config = dict(
    d_expert=96,
    hidden_act='swiglu',
    router_noise=0.3,
    lr_router=0.00213,
    train_tokens=342600000,
)
Below are experts of layer 11 (counted from 0) of a mixture-of-experts language model. Rows are named gate (a neuron's input weights, with its number), up (a neuron's input weights, with its number), down (a neuron's output weights, with its number) and show model dimensions 0-191. Each number is 500 + 50 x the weight over its row's rms, rounded and kept within 0 to 999. Numbers have three digits each.
Before each expert's rows: a language model's description of what the expert responds to; "comes after" lists some tokens at least twice as common just before its tokens as in all text. This comes from a sample of Wikipedia text that the model never trained on. Tokens count by the router's weight.

# expert 29
Description: Sentence-end and quote punctuation. Paragraph breaks after article heading lines, sentence-ending periods, and quotation-mark punctuation like , " and "., plus succession-box labels like Preceded by.
comes after: ".", "==", ")", " =", " ==", "==="
gate4:477403527523532614407530550510553464515423456681476553522367532535508445490508537519478569474528513576466543494513479496478429488551521509518470414511497453423491466544490463565491497524491478487514520571476528602553477567462534458454445551447410421581540516438515484489537556450575457500560493523535570549508547438564480416417468411546473422549527553483448491482530467534494507494471438452390460448500531455569549532403455512474511468533439432475441522506421551538469512507460417502459492586565566564444542471531390449568469424513595445569464498520487487442441451493491492551
up4:469521515487522583413567431489565474517492507509459507402463489457409506476535565442456541483491647472537579543521452492589562460510509443550504456368567600510614519436448564511484508530472485447500536553467540564477479526460520478536572498474409408506508500493534542458567591512526468379540508440519588436491491462465397476403426507491495516403443525560461483440511473540455553502457465420402444447510554551526502493425479436490539485528494433430472474514502588519476485430492493480461483518536463500481430454440427495578526487422587374500454545545508476528493498542493549579
down4:444419437514520610467532462464557564538507453584412464484526542496548487506545590532523443533458584481449507464464479503521417518471510544426486513523520551541608475572382455517410508516563482518499527402425521429585494496440561456521412455395424448524518563519580503553408511488569501460536513449562472405562535471512484481457494508542575437465472539546472562478569512561584497531441483452413458495523514538532546489506492491598473421563455532443557594464518481540460519562509557492378463446480486495500562529565584472544504511542558449504423598556572519542492431505524433521
gate5:400539437534549470541515602547509479618524583542524501498470510438508505481547464478581543504575500516645412568492453514458460513448506521489529552497493523440490467410502506469473515535508533506522406553461512490462540430515520454579525516519499468505389520470410503540560483546580536546530496520518535405489478456562463556469484520531539445543485466553374548453514385492423463502421448470472425589515511482427565516502562416496445516511509429507512528479500561558461462455476481481457483430417545530557439421563505470567524516440383507374552489522537455521603408501597420514
up5:523582516595471493521444410531508482447506439507422544440495513569418596550510550418600499489525507462417474538560434629501582510527563538479598544552433481503534533478436487479444495401423448514473447447503439438377552500474552460525489434481559524558537613485518504510483526493517440447462528399538512498571573532565557463606506446504523519482540439468509467464499521480445502549491556519553496420438471585486485518485464525506525516505492541531494425475459482422551467525590619480568576474496490526373565434555483435445554460457438505508484426449482470560467442432509501459
down5:473470402454541436537558534485537559413517472415562409471506489481553444494493409547429537488494495488569431537486489463527430513468524454546499564583517552516560449448536548542566541498471494448443527569481552516512551526544492484497442505487426477540400531508480575564514478518386469544421436539526426525507598537503479489585519384504441500470522535465542544543476473527604452454522479482481481559403455429523396424472432459535544449467546568523490518544438487437532539486474492538547352485520581559598549467434525449511454493588454496471531586481568554522495480599502501625
gate6:479519536528354555517522495538544543630546458526478522489478472504449530401539529435514604407461495495562543560460429532597493441477504485484491546509515578421513487511493412465487463482485485640564483521442445546467515436469511447529535494500477541556476413484439516526605491537562505411541541474483619495460475493469523491485548577397502569509426470513459482481584461536489544469478574566509428504506573408520455473485496509550471521502546512445401482502460591494591456477579475547463489588438542501600519528466461512386441475523577546481531365483509465520572500465493436474
up6:527551495455456476510518495446468469581478490512526515546506538504569500495391578457449516506513532531547471538455549474568529619502488460553441574461530402468569582418490540439595472515537552508419529483577481411513468529467506531513495522518523443476418578395527451553527548484511597454480521568598490477461447509527525468461498556578540411582484565507475607550502511607557478505538442514431408533544459600508548466555521548468516508488509383522617588555501480466373493580525512546520510567505509426518504479436515553533468552369573477512486530522524451518424532480466503446
down6:495519474453563475459507521497567440502537498515550543445491553543540548525578543505515510497582577528448498467498504507484579454562556531495510508433560521495500520533466390397676523522510526462499542446438474466417479533542552433489547504479527510432475507571464573495474562553352484533424386515538494399536479523453438460594458515454629525391544490524529494521440541468574539547491613515483402470495428449417534525519505496582378474532537465487462495529517507471476627524488534441397519496458526486494494551461531474511522470483430568426511519463529465491444540473438591545
gate7:443469577604419513428566429487507504544494477511504444508538540419549499484602529463434549433482529574581440485502472484436553451482495536457465494574546572439514439540406533482429562522440394546443524519505408509474500544518554419530483404538454535477445513550487493499499522506593544515473578480490558470456570417525445431612473492524515516512470499434519500393478471499496510523506607546425453420427454500540442470479516567531623465470458499579487556512496495514537496542389432526467553493410463482483461489455487518470463476543498577408450453530568438366444472474433534552
up7:530533485458468550602456578485542511450521557525462572497535491634541514517440514507573432499620491472467465459533528437443537382543440456502422517424545480543515433436474448477490455420471522519575570450406566555472519529547520538484521546451450523499572495436482515444539488608449500431518532440524513529424489452471535499492564568471548534537483433465505464535583523492546464382528432466466428456529451458586550483591547583537522427543560515504491500513403465470518464576504524463478464488487542467597500479449509505471470427536443404503460454533443522571501584555651462566
down7:565451576529572437504499490436506542515493567556536531546464549441382512425516414459555502439456579503504534489512460529519365436541532506532527444488535449578430485471387446397507611504423590448529496536536437571615472536485567516417463548578567554429450442529529543587455491536535519560560425611448517495584553527502411494431475503520531504495415475537531475538571537544537465442423540529516501493483582502531538450472476406481498525550585490528489444518445471511496477478532469482501445458511583478615465500507477458516520450558398541451498514529491492480427539562476460473
gate8:545489555659431577473472593464489540570515491527447471460414500424437493529561537469357546407498512518563444537471514468480504560402541460475485493532462551448536557552511457541461540519485494586508514598542499558500522543457444460486476465480497428464558503625493427512587499474472590575461492502508531517526508539575472504546509490486497535451410465498496491468522442539511534428568524553450433493475523535513535527417452556471585537501474487484514555454571541422438524583500419497592563481449567528526342476559430520595482506554526500549470489461422501452557531553503570589
up8:519542630581511519546540519528441531573481468569532474421461460459508536502442573500478520430627495484564497484520441586509593468509410367532467504464462524491522397574559501511511577613478484446544397529548510533505502426471470469454532557445479456486540544465429521558560535614521482526462457554582424501491491501531568463494506418586550564496561458487513469511441482582412532549484509517417571533554448443458539510487501550511477567545473424515479526523475449587440449477560469465576445558554583503481457441462439426497493540497457517534542568475475379532456559474457516534
down8:505567449429511372521470443532507569484514527428481456507552507544514479505458440441607493464466525489508534498510429482534508557454486477557429496487492441486466401493479582522528447523546419492389593527555511393560488473505560468598558487551516466558622455454485509501566532569509503535527456440501372485432562502579550435528493590495471517471518480525593547494462492540484427526493557442494513487503416499520481466482458464516478468525361499444465447562551589402476500501519442464505402461617492452410494513489539542552469591472521451582497544449440490528478502458444367528